From a checkpoint of a small mixture-of-experts model trained on Wikipedia.
Size: width 384, 145M parameters.
Training: a variant of Muon for the experts, 1146M tokens, 9584 steps.
Below are experts of layer 9 (counted from 0) of a mixture-of-experts language model. Rows are named router (the router's row for the expert), gate (a neuron's input weights, with its number), up (a neuron's input weights, with its number) and show model dimensions 288-383. Each number is 128 + 24 x the weight over its row's rms, rounded and kept within 0 to 255. Numbers have three digits each.
Before each expert's rows: a language model's description of what the expert responds to; "mostly gets" lists some tokens that are sent to it at least half of the time. This comes from a sample of Wikipedia text that the model never trained on.

# expert 28
What it handles: Nouns, articles and adjectives in descriptions of buildings: windows, brick, roof, tower, bays, entrance, and word starts like pyramidal, Doric, octagonal.
mostly gets: " windows", " brick", " building", " roof", " tower", " stone"
router:122102128166106083118144140131128154082166136148084113168153121097139134099106161105092149102134119119151127136125158148118098107089107130187104148135125099155140118166105095181154125111163088152146086160112073151110152115130121118153103125124092119120095123095106149117129099095137115151
gate2:093133077148159137154085097144127101107132098136118140132136107113126143095108148111130094180105138119110140177159137140104106132134148133115124124134105135119110155135124120164158145117092129112129123136126142120150122139113113124154153152145103129158110107150162156098127131182168127075
up2:114130136139146156174083086129091112144138089119133133146148100111097105127159171145129173150124144150142123161140104116148110131122145110150132141142101111136112169118160122161130138107149148153137094134119113126158159159126107112142132157164115107129097143156168149075110104147147141073
gate3:132125132116118133097110154135106148123106130118153112099137100133130145091126104130133105104147049102175106135125121129093124120115168162165120158134122116124143100106159118130135121110111136165141070107145116138121141126087122110121075130106113117101135121127081154148124132155122135150
up3:144154120116121168110157149103120115118120127148171109140113156133138154139090118175121116127131162105073086107117107108107122164133117155180168151077171117147144119115142115145120122131136166153055117151152128096159178128134124102130145126132158109153086117162098119123127099140155133137
gate4:172081132149140160104119118175130100119099112142111110167149120122164123140124117110168129081121138149147137116120140146161089137089132104098094109169149109129138163123139129169130140144157133125141120127137117069082092091118118158126123141171163093127148125066129140110111087130129135130
up4:175112121086112122135115118127125134143067064121089114144136102094109110159152096101164109146130131127124124176128125075145090157109097183114145147119144169108135108100112123152038155110145165117113107114100156107130122149136122154092123111119104132150116144113143098123113152155120124129
gate5:177125138127116150100120120131110136122119132124113110108159173134117107096086158134091121110128146134099147112116118090154132166138133185111133145117158127135109121109128110185094127208174131151097111122134190133091200181102147117145138104176138135132093145100150138128128099141116125107
up5:107111110118079113133115125125129144154125132132137158123140120116163102162157114121139139093121130161172162119072117129098138159145118150129112094146094120120096159146105114108157170101130150092110105132134133129148141131119140181109143138130158157145090146161141080181143126130125137075

# expert 7
What it handles: Mostly the word the, plus possessives like his, her, their, its, right after a preposition, such as of the, to the, his own.
mostly gets: " the", " father's", " our", " his", " her", " their"
router:124162060130038101126085138079147130062153093132116116132165145118115135099105132137141158131113123118150120146144125111148107137137111139141111128160112113167132106115070117153104139110115125122117099157133124132079147124126116150140115136110111138103053151149107133119106127109114118134
gate0:139192122178104100114126124116158149098107133135060134108100183112134121069102127162108111150102117165086124180141153113143133113107124138134161134131130122145082118176107138174131126118083102147131118106133087131153132100125150115114107145156119123139091137163087114132151109102102123090
up0:154123170109138138154133134143132113111085129154128138128115143092130113111165101156104097130125143096112188130130147166132129139115121086131155163153173133135072123144078113136130100133118062142133101123130137097111134139143154106083125147154117174122181126105138134126173141141118145118
gate1:119105148094124143106112129149128126117130177130115137127153130113103145119152128131082105129158124087111101126102153147206137113120119091138080149099132167159124080138123142118139111114122110119124111096145121131093130092166146147151090133091114116125127163115115129161146113113098117107
up1:150133158158151114093114115084132140145139096115141092117134122176137139098123115130125135105109114149098119158106116161104081195130143148102152058121107104140107173115151154128156126129106088144125138133148125105129127147124142165119150173159133122153103073116126116124136185120126100109
gate2:122130135135150107142152116133132156128140099148142106173090145102106125117145099110099131086123109163129171140146157092116097105125097154099123112161155095121114128089137146103103070149112109156115088135141119113094140133129121127121055103182139132124131129137109162154125097146159133116
up2:131132121171138126155136135125134153132134131081121101154068082092129099082137119129098117118151127156071151114151134108112121121110144121151124121174140143103095147082135142124123078134104122171099114182129096108115136130109118154134148144144125093111116174126143144122098119124123098095
gate3:157101122128143124128143119124137180102144150139135137101162148101135128080115076127143110106097120122151112119127142085137148098098134136156128128134127120152095099148164133144102160118158152128178135125156143132112165107130084110100178089120112109147051101090108151128111162161149129140
up3:147102087151141090121137126111153167122128132123138116125115120121135151118132085091111080112131139149142139105123109112089136138100124116147104113129101115158150162183131133191111120126145145057160138129120151161128140158127137097100101107142122120135110170126081113107115118131142154127

# expert 3
What it handles: First three digits of a four-digit year after a space, parenthesis or dash, in dates and filmographies, e.g. 199(6), 201(9), 187(9).
mostly gets: "198", "201", "197", "199", "196", "193"
router:080089122116082103126104136146133118084130123101101178124143151127106120127132105119106140136123113179119121125092137113155113120076118147119120134163131125155172134129081106108143112053108114122100075131108098128134154130151114113131115097137131157130061111146142141104154102136134130116
gate0:147121153124128138152115113094159131130081148128055138095119141121133149087127115134091156125127122082184157120140122100127155144095162152119120116108139115191131121125097146074152120182151134178132075080138129102132173117141121098124143115121127139126049160148126123167120137118128144162
up0:170093121122055139174093133122135126103139182125089092136143135115133111111119134107119145102121127133174160129136146108128126159145169113106122110126149121171107150164107135097124135122118111185112088094125117100132102151115159124096153153108131196151043123111112153135156150119113113165
gate1:069152138089104140144116148112126132177135122188096117123138109131099144126122127085113108122081141119130152148118132139107134136118111140148138139081129138079125130118125181057144099180132074145139144080117110057144106140160152119165141153134145138118093118128147114154127113113183142125
up1:117129131136075184142146124149119115096130125091077158104145169112136131119120095182165120099146132139128154136123146114168100135109156119132129131091132138167132154138072094101141136052132125143103065141175114134135110112148118124100139095152134118109121126112111112095171107146129145162
gate2:146121156130138117123143122146127112121130147134129117159188177095138092115145096159144121095124108175159114142138127123147148104162122132179089164144094131138103116109093141135140130082091098173166118148087108128110121133114164124107098113107128155157099081143200132120131127149105133154
up2:139150142146198104159159128129132180126114098090119154098035107158158122123081124116132147136114151090141131158095131073142136130082137136125120118105124133121137129151142122128133101141130171145114136083141118107166106163114122120154135128129136117112135142125080113106088145129151100119
gate3:153131130133142142137137129125142121111136107140099102124135119123144099130137122115129123136160077114119133178149128155148120118086177104155128128156150122118154057127136142124126104098129150153063120172103112105116124139143139125122126145087150120099085121129113141141099089109114192119
up3:107145200149156132107139090130160110113127120128165146122101120116098124131160151163148139115106138143141118100153119097154157137113097131135141124165123125149124155106132144148144136176146137112148098127127136170145159135122115132101100077164078127159157103137121143150126135159141164114

# expert 40
What it handles: Mid-word pieces of chemical, medical and species names (yl, ol, box, ophyll), plus spaces, dashes and year prefixes in tables and coordinates.
mostly gets: " Phylum", " acid", "ophyll", "}\n", "roph", "l"
router:113110147169102127112158111123113103107117132117092132165142122129120150140122120132135184120125109121132115111117163086133107133077114117126149128135126124144134133136129107134132093054131134130117078144106137176167169087180136162148137098111138146126086080162150133120139137096108158111
gate0:126123108169134103136137064173112146095130143081120105146135131143141153126116124145171120116125125092149120078147116088097130161140107132161128104138098109129127122101097124116132135110167176123085113153161089089132131116099115133120174161128108110120139095149097154144087160125172109166
up0:119148128129133108177126113168106114120096125088115123143146133139110146143136092110107129115116121130106134126160129099122116099136129169114132149142079107137154105104147086141102150125181175172084115120145142129078111106138127143120132152134127086152128064105104154124104140105122155157
gate1:112134151148120089127151081135128152140139125124160113128121113130167144117133142122123164154135109085112132148118144114131159148146106157114140133147122117102152119130092118174116184110173110135094103120145098199142109132139127162136155169101085123119129099121106115176164169138124176116
up1:158108167148106109142143128116091131154125102159122162156131179133163155131164142116145145110137141075132111157146091130117137128144133172118142134131087207117140075086109144156086173127164106141128125116124104171118128092116131103124111145125136112144135127133125127148131109120146153179
gate2:109107130120120115104118130155144141112159149118132177134099130145138107158109109102124159072144147135107082116139124077154145112090132125111126094128159166133129112139093143077120143089150161073127124145129135114116153156103087133105113120172116169163147089198170073151115135129102103146
up2:116130126154117130108122134150152115151142127121130139129124158111135121116146103108157136091146128132110097151148106066167150133121125117089097094103144135132105137111112114087124163126180114118106134168123125099153128137092124147125129124159117160159181136165150081147121144117083113134
gate3:132134174119143102137116130139111147109096180119120102138080136143160138126088100160120130131132130118103134134154165132124111135121156100130119079143073107155122145109092110128104120154112070129120111115083129122135157174162114149109102097118161138120122151119093124118193158120175171062
up3:107146111108122130126142140127123100138166127157142110164155107127145073077165171115131194118059148194074110105136117119124140120127145131124125149163125149120144106112133129122144109126097186141063155135107172168134089138082145078146130116168135132182146137136106149091122111156086097151

# expert 26
What it handles: Capitalized words inside titles of songs, films, books and albums, often in quotes or tables, such as Love, Night, Legend.
mostly gets: " Love", " Girl", " Your", " Night", " You", " Who"
router:118108112122138144130114116117137149098171158154098116135155148120124151101117138152114110128139098134116163144127131103146088097102134167140132143155130107234156113088093150110099097080121103104125154108105109159129152102129123105097121098127114154114104079120122147144153075129167123149
gate2:120098122136127127178131123149132102144114129113160177098145132126131148116136122137164129123156103173157138110137129155123123149125143159101138078099132113143097164141144160100115123140148151099155140158130116159113141121141085114138159075086165121161120053148143086136114125141159083124
up2:135117153148132125123080124159135114101118146139142114146159148115116130170151113126111106127138123118122144108124088135160115132143127086106146119116149126127173084147137105166150109128132117181125078128096103158126115134136126117116141139141105079151115119077135161126175102101113112107
gate3:172099145186173104141158137093127133103134134115098102169206141132089100124094090176119135122132180169102111142106151091152156148108126105126176185165162107169148123114092124147150105102132171103115128131135117159111140071151146096095117161139118124131156134147129126097109163128131122107
up3:142093143150130138118123102092140126141175139128106126110130149116172131190095117123108097087090084097134162149121104148113127101144126128167139163108171110109183130105113143106115123103115151119124123157137099144144101163136112139111125119091140157103110084168133123104145106080142144151
gate4:112116191126151175140087126150162113168138128111097120121101113091134136151122142144107090113160109127136127081135115096062136145162093169146173174119143103125140156119121126116110096156109127092130127160154092139125110103102136123107111133104118144117107105157131147123137099144122114138
up4:132129114129131143131123151125228121202127160145107132170135108148158139110122117154112157094164134113138145109147089099141145128102121082116145153157173109169140135117154127127145118140159122049099106125166107134110105128143118114120139163130106137121127163118139156139097143142125138140
gate5:145130158105141132171124157154164125117102126126117109148130087150104149147142131131131141116081078104145090109137110137126155132105119134133104139089108068100204118156138112121107136095118120169102090109141123146074100104120199120126116116171157116135159134130118089114163173119159168159
up5:140104140118122126086113169114163142139188109121100099105144140119083130122134141138089134117121119098143134094116146155134158110163103175110174105120101105098134100109131132128118135176126120163125137122077094143141119096116149090128086126131158153133154164130156149128142091154155151154

# expert 56
What it handles: Adjectives and adjective suffixes before nouns, especially colours and kinds, such as brown, urban, tropical, -ic, -ous.
mostly gets: " brown", " urban", " white", " tropical", "etic", " dark"
router:100111108137066117109152102116112115104138142117095119155090106107124148066101143140105161143165137129142111161135163126154097166104141155125145126133134106251138137163090118103126119073146143126137038130106105127137169087160128136140112102140123133101088086099119172128150119120121120155
gate0:092127147138161141153102130131146187108116103153076128160129055126105113157104096116116121122100119125144086119078130140137141159151117121139112155086140104109127128137170059153119131111124116148094103114127150124118129109145149117165119165127141115122143110100128129163152130144145147126
up0:142154100136135151144129078111105098111166132104087125102078106111127159114148158140172127141137134114139098105161092117134135114134131115101095121133165140104126139161110146136120110147155114146177105101156099130124168115117159119167109105136141118100119150139106187155183110136128135141
gate1:111155183109121129156118118138127147134134114101095142150097144105099140098138119151105152133089132087091095098117117123159096127120138094155134169125124116104114084117107078072110156141098088131111090119110119090156147095099127157165115125087104152125141117082163148147136134127125133145
up1:164122116129120120103117120128127113139120126127139131122170097149143172130174153119126093152165132192169154156102134124092142160158090137093139103151100102159133156136140160176168107139155110098126135153180124148098110161144137101078127140149174132094134149144102107091143133139120127103
gate2:123103130144163099091134096138091148168147130170153105110150116112126140109129135078101113126103118120123142099186175133107119128134123110140162129130113151134109133135154094141108160098123122136149138133132155101134155121142133175150119127101118087096137108082138114160139156116159137121
up2:139148126155176108101072128141085139145116113111089126125153127101107184184111126125111122152147130086157126176132151148126117082152135088101153121139113128126141123116130098113126139118144098111156119163107138156141128093145117112146142098144104151130140156137115122097128099118119146124
gate3:166094145119152094107114103123105161117155110130113133127129124117109146100088120099140160116136139158089106154140179098103081136132148146182120182141112156166085143099126131069109144140142101118139096154101139137125143111166123183126151132150101138127164132161115150133110120098113112132
up3:142154155142125107105169067139141087108104107143172141154137100125133108126114130130119155156186122112113131105162163117083083137126155136146114149105144135141139154153154121124082144110129092117141132151144111139151114099176135150153083120102119107140146183141141151146156152123108120106

# expert 63
What it handles: Spaces, dashes, line breaks and digits in structured data: the space starting a numbered track-list row, coordinate digits, date ranges, infobox fields.
mostly gets: "786", " sq", " Edited", "″W", "136", "Demographics"
router:084088126133061106107108130137067140099147124133104148133122129130142132119143156118127129106114084104129097118090113120152131133118112109150172092159125134132144140140086090157111113035127119111125068113118128165120153089142168162160081098136143134111115132176127143135105136113129104153
gate0:127136098181117115113118123108150119093104156132142167116120124148137152096123091107111176160105078111171123160044119137164170173126138137146174122119160104105135143130103141141141131126121122127140119143138129158117132126165142141160154107081125129089127138140166116129141090069123152110
up0:148145131110098142164125165081092117135171125111114166124111149141127117124135131112141104141119132126136135122120132143080110118139089118089098137138089144148124122118123127180170131126092120103102114123078115112174145124117117123100138122156130154150116117128123131106093127155137154103
gate1:121117136134124108155085118133133139119169145137094141163150118074140130078108134151120148163129125126130116143112147109085175092102101123102147154085099129102132135141100111088109149122107115130092115125117120138129150080123117117132113153156108096141137132160136133157102122091077136151
up1:139172149075134120106170161130105167117127148134122130130122120112142153145061111186124147120120150109098099133120150162132142144126139139131132125146101085120116105104136125140139174149097121121136125081133093128115143127100110117120137133102155094155099149112114142111137132161125140097
gate2:129170139115123106112129113114162116108122117078117126131134115116145135132138127096081152122088153172111106109115075156119112118143132122112162113159127075132112152109136160130120115128141117119116135144140125172098143131134132142129139091121136104143101129119095136134118128083174139121
up2:133158088140108144126092133127121114129099088122099122109147145133157135132117139106153178117168126088115164116064165068161123116141130131166102148104112162144136152116154139159165149116106164108116142133133171162148107079125162087146120134138158142154094119121123133114089116162118116115
gate3:158121102113139171128057116123116103125099145159065136112134100140149128131124116121115107124115135124172136114096156130124130129135150109111139145105132111142147143164134103088129121140165165146132136124110077082147170105099134133114099129078096170128109134145112108102123126165156105127
up3:097111160142149133091109155165162099149143096085161121108147119159167102141131137099134172158120162153134134109145130106090136104145112132155109155140120128124121115060114170108121086094091082122115161100119183150097108098165123115136146128154147123181123107143089114167100135129091115128

# expert 31
What it handles: Surnames, given names and their final pieces, often before 's or a comma in biographies and citations, such as Jones, Galileo, Howard.
mostly gets: " Baker", " Carrie", " Saul", " Robinson", " Jones", " Cole"
router:107120134135105101132113143106146146103143143087093117115133147154123134096108152192109148142181120136130133160119130092136114109109129134137139147178132102255116134100081099126146125044117116112120104134096117130114151098124147124130132144156135138129120095132135144100146104136132137145
gate0:106114108150146162098121095126129117178158118171115133125131144128176117094154122136131116124135123131111077125101117114140125152135164173145163114180127125133137103129158125129099134156165134121160135151126134125124141085136154144135064122115155127143125129126108097097131147130142143163
up0:130155145146136081131115142119111147156116139144107100125075113137164142127127134134114156109109100133126149126127144123169158112140107108115153107128116127144139107174106114113144140126146135117108103196139156103170131119118124126099085121087131172122116153136147135169073091135103173117
gate1:091113129112183148154137144182154143135182116097129098114126120131158142170119179109120126124122154099134077144113127129104154119165105153122163109154190094168162138114147104139152131143128133123121113174107132113138125103108140073093093110099129127121080081114189135132153096150140115127
up1:125096102116139156142103162168130115143130144117164133164089160144118142112121173149124118139146162142121136136127165120141105104133131090113136110127151099096148183121096179112078178160135128119153163125126141140138105104148139156064176109142172077129077132093130094144179109138135093141
gate2:183119127133160117108113130129140107167122178160109166118110131118154111120120123135115121122118131152164104122133135124126111177141115103134138120137126160168121141106079155118144133080175141101135149131137097126117128111143153152092172135144135144142102124120103132101129088133147071126
up2:126142115132115140155123133132133107119132096136170130197163110148152132126187126137100142146133118131121134112117106159120149146161085134123110137118130074113138164136154139118142110102136119162116128079132105161134114115141144150148092142168114139167153120109097093108088118124135150100
gate3:113106093129135097091093156124138117065106104154167112150152147150103128167130150125069138141114102147130092102134143120127129071108135138178095132127128108160151092102161112143121114106113141110140096143074063153115094125127137144149163133133116146130130145138143124108099130122169130136
up3:077148119145171086113083099097138100129114097148152119139144146146072128145170117161146163120135083173134113100122129114157100100113124114148126119118140074102147158164128110147121118112075101130129077092086106143157159132155135109150144148134131158150182179124128082129116133116179129121

# expert 54
What it handles: Sentence-final periods and other end punctuation, plus decimal points in numbers and initials' periods, e.g. 60.8, 1.3.3, A. W.
mostly gets: ").", "\".", ".\"", ".", " .", "!"
router:107143134155066146111120144120121162108161158091081125146193177141139122087109119123131116128130099124174100136098164116142128083075137143128122118151101088123158124123078138152117145088142077134129127138084149120123157103165128095138162112122127136083068104115134155101112156119132134137
gate0:092109119105140112120124107145125112117122134086115142143095095080134142130127115124110122133116181135167113145134126106164108103079122155104126153094169102144170135126137133100122127089142121108136114109117124082076120102082155152122130166147116134127134108130080119113129137151126118151
up0:157102125139136106163130142134113114140087111066141130105127138125124098167120107129167122107101093150121054116127112114102092128183099141124108101128107106175140108108120076138122125132107106100115130136131161197151149171154162101177135111115131127122176115112141117124087100079126127089
gate1:155141152135102121126133119121143149100119116122135137130136141131135104138107133118094105122133092105155147129141129084140113124110141133141109113175126109125090096092107127113136134138169118127130118117146088095139153110127147127155130114114171133160122137148165158117126150148110107155
up1:103122133157112118062124117154124099147171112130183156103137129131066110117127142146138125134101115141123150142129149109117090105132168138154160153161119106144132126154118107140118105144131137171120130172111156113125129127094093112165087131152132120177164098122161159163090126161150104165
gate2:141155160137077127099148146129081213135180105136092165158145113124085130159125154129140128115107118135128142136137111073136157107133179104106131101184159141126155160112128100128133134108138148130122129119092085136096118135162079116104115115111102157169100106114150135103166122173089106138
up2:106139152136108118095165129144096169137181113144118159137127120125122141149111153162151142123123161151108143128142119072121141140133146110128137090184160119112143141123130111136104107110157140111135128130125076125083126143152109131101118124120110174146098108145148114109154154155093135135
gate3:087130104126105117127122140148071163180126124103123169157164174129135136117122121154105157152137157127114104117131131087148133087095150132122149140126087095066138147163121108116131112160161159149117134156103111149118152144115128128129180105105097153122075165141121168077090118092100134146
up3:116130062113101134142140125117106174155099140139103132157105146186165133113154136120143137140116133086142127103146107094125133133114140143099155145159118136051086148145120124118154147164116133157126111165127137139138143085189128161145134090099136173165144155130137122092150138090154136128

# expert 8
What it handles: The article a/an and determiner-like adjectives starting a noun phrase, such as a, first, new, largest, same, main.
mostly gets: " a", " largest", " any", " highest", " significant", " large"
router:093142121156059096131114098124080164091130106127112123167159139134103161066122134140130149106128115119134135178091145108129107128086165154121122144154145124171121131129101127136123113115133114157142040150108099162117127117130156129107125127173104150111117100101132133100152142140150089168
gate0:111178134112121115110148136159122148112101107153115089131140157166140116088160105162154153142121129136125108125108146119132112160094124138139132120136147112172088119140135135157092111105106127140104108131130161180121123148146127121110103088110117143083075155147115125162153138145147117132
up0:139167119133140137118172111141162085134131128102137137114108134161134110167136133155161097124129161144060104114192163104122117137132135119125155144155157168135171168118139147131112140127136078156114141109119136140168159145176137104079091160101110126089144136125160104156155150119065149117
gate1:138155124112120118117098134118161126151115114120165178126131143112187110098142116116173134128094110134153133158124139076112138164133128123116102146123122099098145165120129088143106135119168137120138064118127088140128130153127156106135168157150096160109157165123137078095156124141141142131
up1:119140081104099077121093125100123101178100129137109135077133131138145135113092117076161061123129114127162140097119121136136139121148107072123136138164124106113098105164111162148104147121131156141140177123107162128098135116164128112069112109150122139134151122122127160128111203135146146133
gate2:173199118147132117165089149082136122106142079131133126150166120118121105150101151131107086154163094126141142142053137137161096135117106162138114104122152168165116096148176174098123125104136131155151141116123142113119112158116095125116122126156106124140086157147157083120146123127151111142
up2:178167121118101120150111174100136076145137117109126122134174097151108127154099168147094161175104128159120143186105153091172114158131156134152132127125112154153123138128125143117150132133137103160132113132111127145150078166169110153092166143127132129115136102140152075112146142087152136122
gate3:125148116120129150128188114148146091107118149104123159138130124110118142138123118153150156182133118086099154128145090175127162141155123100134150157092101128126152138157108136166096106123156147142125141133106137129149121153136104113138157118119127109141151140117082136085135126113157117134
up3:107160108134120153155148094128154121090121126114154131163142143128151147118125138144124119166145126117123144134116098147136180161156092125164145159140109121117111144151136133144092092122110112112133134131127099155120138155133115120111153099106125150115107135113099114082163126112122121139

# expert 16
What it handles: Capitalized words opening proper names or titles, such as Operation, Free, Port, Iron, Common in acts, projects, organizations, plus Successful in launch tables.
mostly gets: " Operation", "endment", " Free", "God", " Iron", " Joint"
router:102125111141129122107089130118143140110133160120102132177170141110120138081103162127076124112130116111126131155113158103141124148103147148120106148173152114255125129130114129135115110072100118168107116118086109138129149072153109123152110103137100145130113105122143150133172094110148118139
gate0:173127102150110162139116163107114087154090173114133142163114091113149141108130160103093134122138141102121131152159100100143128117139165082131126166134145131159121106153123056091147125152087106125121103138103149105123170091132127187133092134158132083144140113155113182164125122100124161142
up0:148137101149138111128107101097085088098165161145126170203128142117158096092115117124086138112092124138120121109132126128137133152157131094150143103149155122142086124167057128102121111082149129140124187104135125113110123136137125141129122171166132133145105158133094175122114131121140148144
gate1:133119159162130184097141108102155149120065124160115119137140115135119136112132083101072159115152125127116088155135144123153150102175178132136097120154129150167138087147092115094110132084156156172141113085151103140137108129139106164114115105122095127158167161085111096136106117124147132149
up1:116162145092126101181138118127123165153193145129164139148145205170098177113129136160167100150132065159135111069127121118085144186112069143088139115123156094114132163142144122177144103146118128119145135166083157111097130112137157115158098128126181141106095101137130135131115133115129091126
gate2:105122117145134125119119168166122143124078122169136136102138094185112149109127136088130091177095119161156130160128136176140112142160179162126082153162143135148101103162139150093122146184133125150077131147094136160130153108121116108121096143123139165120131104153154184149144121135122142155
up2:114104123142120117129108159145160116129106108147150115096116185101168147160123085129116137115109113120165063106123129103131106131109129133149133126110086126113114110087120134116149164099141112118117089108139149146121128110095111152154124126103124155116098065121118157139145083122103096157
gate3:186089129139148113135089126145179127129143112130155096139131154129164120149132097145124140097105175146119113126099149126158158094145106148118076161120142138103094138103112124123134131119107121140157121116099131142096113142136082129118128134152141159110153132126124111142076152149091083153
up3:204104122148146094157113111173153118128121106118128115160091144137147153117104079164154105122064164168127104147124156101139148092136106163147072165120167125114130143093111116119119130114103141118158072142088122140128110126154108125156123110182110157127153126132105122128085163137122078168

# expert 45
What it handles: Words just after a verb or adjective like able, wishes or would: to, modals can/would/should, without, not, and the, before a verb phrase.
mostly gets: " could", " would", " should", " will", " must", " can"
router:122104137126059068125123130158153126157171142124141143111146159143142153101103162144108126136178097119143139128156120126130105114095131114166106112156121095137139100138059087152117124125139110160131093132108094132133145124154149122131133131116101135104101121146142157116117102117127152129
gate2:133115140181087110131132154110167131095118114149118142146126131127094139097137150106132140087165113154116102085143135134067137106087163106176114123119167133075164129110148119130103120171137098129124085137121140111148097117169109150111103113101130127124087119084173152085108112145120144130
up2:143147077114136154108134150099124082149080116146140163076109119132149142126151128156149086112088125129126139169115163121137123136137131096078144128109095127141098110101120114097144125088141136172108201154135155118127155147133169115104137165118135163151108150160153097172106161152088182083
gate3:132141172148169150136122091107115140138166124134136107115152119123152148081080151171112118171101139112161117088171121121155132101103140147132114155089115133145123103118121134085131186127159166100140105157130106162092121118173142119136120121090087160127133167149097150118159159095117103118
up3:150139146142119153119121132159166140124109148143134138149143119103097119167140104120142161115158136127144132150059127130086105101122098105123159115159118151142113163130162116154183110107097118159143106111124173105151142122071120122123096154121148125116111142120153122111083147168134101148
gate4:114129166094068125122102097141133131142136164144131095069071129131163099095104177115088155139147118138110160125085126096120108121143126120089093106098125173176124102128116100119108132125147122158108116156158135141165166140128126166139158152105097128185145145123158120119131091140117129070
up4:170131169094034103131069156133092113158152131164134106091090149138155114090147171129140124130178112125123142149128122112124107108120110073109125148086118134141145106130097112100093105156149124126107135158143093142146159132139124164138161126107112109167149148144154100113132117128099125091
gate5:105106124146121143129187124139154144163092124134133153162116140096177116081107088124103137122119137122145152124079121171089142148137109111129082152108132122105103169158128132116115131161100093138115116135146118130136117096159171180145106152137112169179150108156137142107068123110116123153
up5:095113119124115121123120095143188171143114117090162164188138168097164129117126113127126138114125133100132134113130125125145147121120105119141110149137101115120115146158111131101117114147105090122118126154138139105155168055125135171141149130137093135132159181186070137137111105084118136167

# expert 38
What it handles: Bare spaces and invisible marks in coordinates, tables and year numbers, plus odd word pieces in taxonomic names.
mostly gets: " Preceded", " Rating", "achy", "′", "″N", "°"
router:088126093136028098144144140126145128071126120116122126118149149106134124103087127149106140113144111131123126194096148108139096113079143132134115135100178111168144178122099131103150121027156144146117095125096131120124132125149132093124127113138125167112071090090134147099144120122120115165
gate0:135113108109130125129114092137146097135141138163101159115126105171123126123124113126164101137132123105142154166091122114151119099160126130149137119112111117097113184151143149066141156116151130084126138115165108147126124141133126146172132098153077129110159124116088106132121141101108131142
up0:147086122107121128144115099143161101135145160144105139132127116152132113107118111129149106129133122116140161154102109121160123112155133129154137129102117103103142180139124150070139156119160138108133153119177114133124117141144121165137131104145083111120152134135079101139116126086108136132
gate1:118120170132161157148125191174149186111110116137105118155126122128176154133192143131113141117161131129111129106160178127134119108103119123141107128126121107178165041148141143124157110099155141139115144141146162143139119156123142097118144126104121121125108112120158140139135151140105117137
up1:145129102105108094117121080091135087141115119110153126134123132132088112112071118137127130126083112146142111120108069126103142163167135113127137122136133141073092204108126092125132141161082122112132098123105104095096135098139137162131113132146129149121151153130113115105118090110157129106
gate2:139108120155125134126080135119114120144164128212161133133117092149159159129146095124059134166129142175118125189102132080156097125143125159149144102123125142128115117151118146127136112143153149149125093069112136164130097095140125109123147136130153121148115119135135151146158125084127100110
up2:116096101116145107102078140135104127150150119180129113155155114147141112117134093137078101133141144123141093176132115105128101125087063129129113093145123123101120139155133147164133123133160144125104046068121120152113113092122140139110153111121166104106112113137133098127124146114112119110
gate3:089118123128147145149159075099082109137162107148132141123085154151167111162119160128101130108149126109147127133122185170165164128116130108102134133080135167125174102131158098113140135102145132109166118132139115113131121169144128155121132176122178144147097141129172116129156108153115119156
up3:098173106138135156136164055091092112155159097138151097133102158152165118167139162144123143114160133102148125093107145132161139130087120097123172154084121175096127137112145084143156146146166124124146117170119098112131116135154097160159098161120166134148076145129133151132164127159152114104

# expert 11
What it handles: Spaces, brackets, dashes and degree or minute signs before numbers in coordinates, dates, ages, scores and statistics tables, such as "Coordinates: 51°22′" and "(age 48)".
mostly gets: "′", "°", " (−", " Insecta", " ​(", " (#"
router:147147146115059082123134132084108157125140115118099126138139138109146173114120166170159137124158116099156104130145117133099153149088121133112110129152135099118110094098111088166128112081135098134154086160107099122126170089113138152142140109119144152109107113124119119130122101087131162170
gate0:100174103107079122153102127138152071167108122141125123118112179120113136143080153124129190106165108146077114165089144141122069129133137110140136141117113096136149141128109136124139139093171147146114117097139117116176118147102074103127118147175131146104131142117151142123124110127114091148
up0:115141087160114170149134127106110153123106111142187150134137120083162148148114184092120138124135116134122123143067124142092101123133165131112123107089111128166129133150119150106139142109150150143125098086139102181104147113084123092127142170162129136162155105089115150106156124131098141176
gate1:136126114147120112104087121170153107099135080153160083139121114136160122104146155169130171140112119138132069096117127151123153127141142132097159119150122128151128128124139108129137171123099114121195105140094159129118129145127110088128147079091112088123106159139084128129118146137089150101
up1:098127144106119080121118129067157149158114115150147123107136124129104147180155138126153118134112132146132164160142134103110145149164136108142138110122079141136125130156123076172138159107154125102173129155108116164107149129154133082125125130123118116099117114122134153128119121154156150142
gate2:145156113168127158162099140118121115123141119168179151112126113106139133125078152083104146110081117100131122131095133121116107137148140177108094146132148077116115093137151158137116114096148121100136173122124110078145150128101104104127131119157128112125141130121116125138126089117105131167
up2:135122134139114178128154175141107101148129080137180155142155108148151143148100131170112165149122151133142132154137090113130087110080100138115099105128121093106119150104156108146125120186152156150120131135112153133140131111122085150095129101141129118162130118146119160106099105084134142162
gate3:082176164103133119138159093096147123126099129114134159083093109125095137154080146134147158132117136091149179115147129087136100162140146119121171134110098111153154147121126115105077119128137154084162114194102129167149102143136133152083117131164137156145106135132121100160174128173138140129
up3:140108106117151113160170135203147115134140179117165167119136102142136122130127120095137160149159117182138143148144144117113109135102098194127180117122115113142113188141101154148160113155172154149105108100175140134156107153162108144099140122157125143145118151108115137139127144121104142091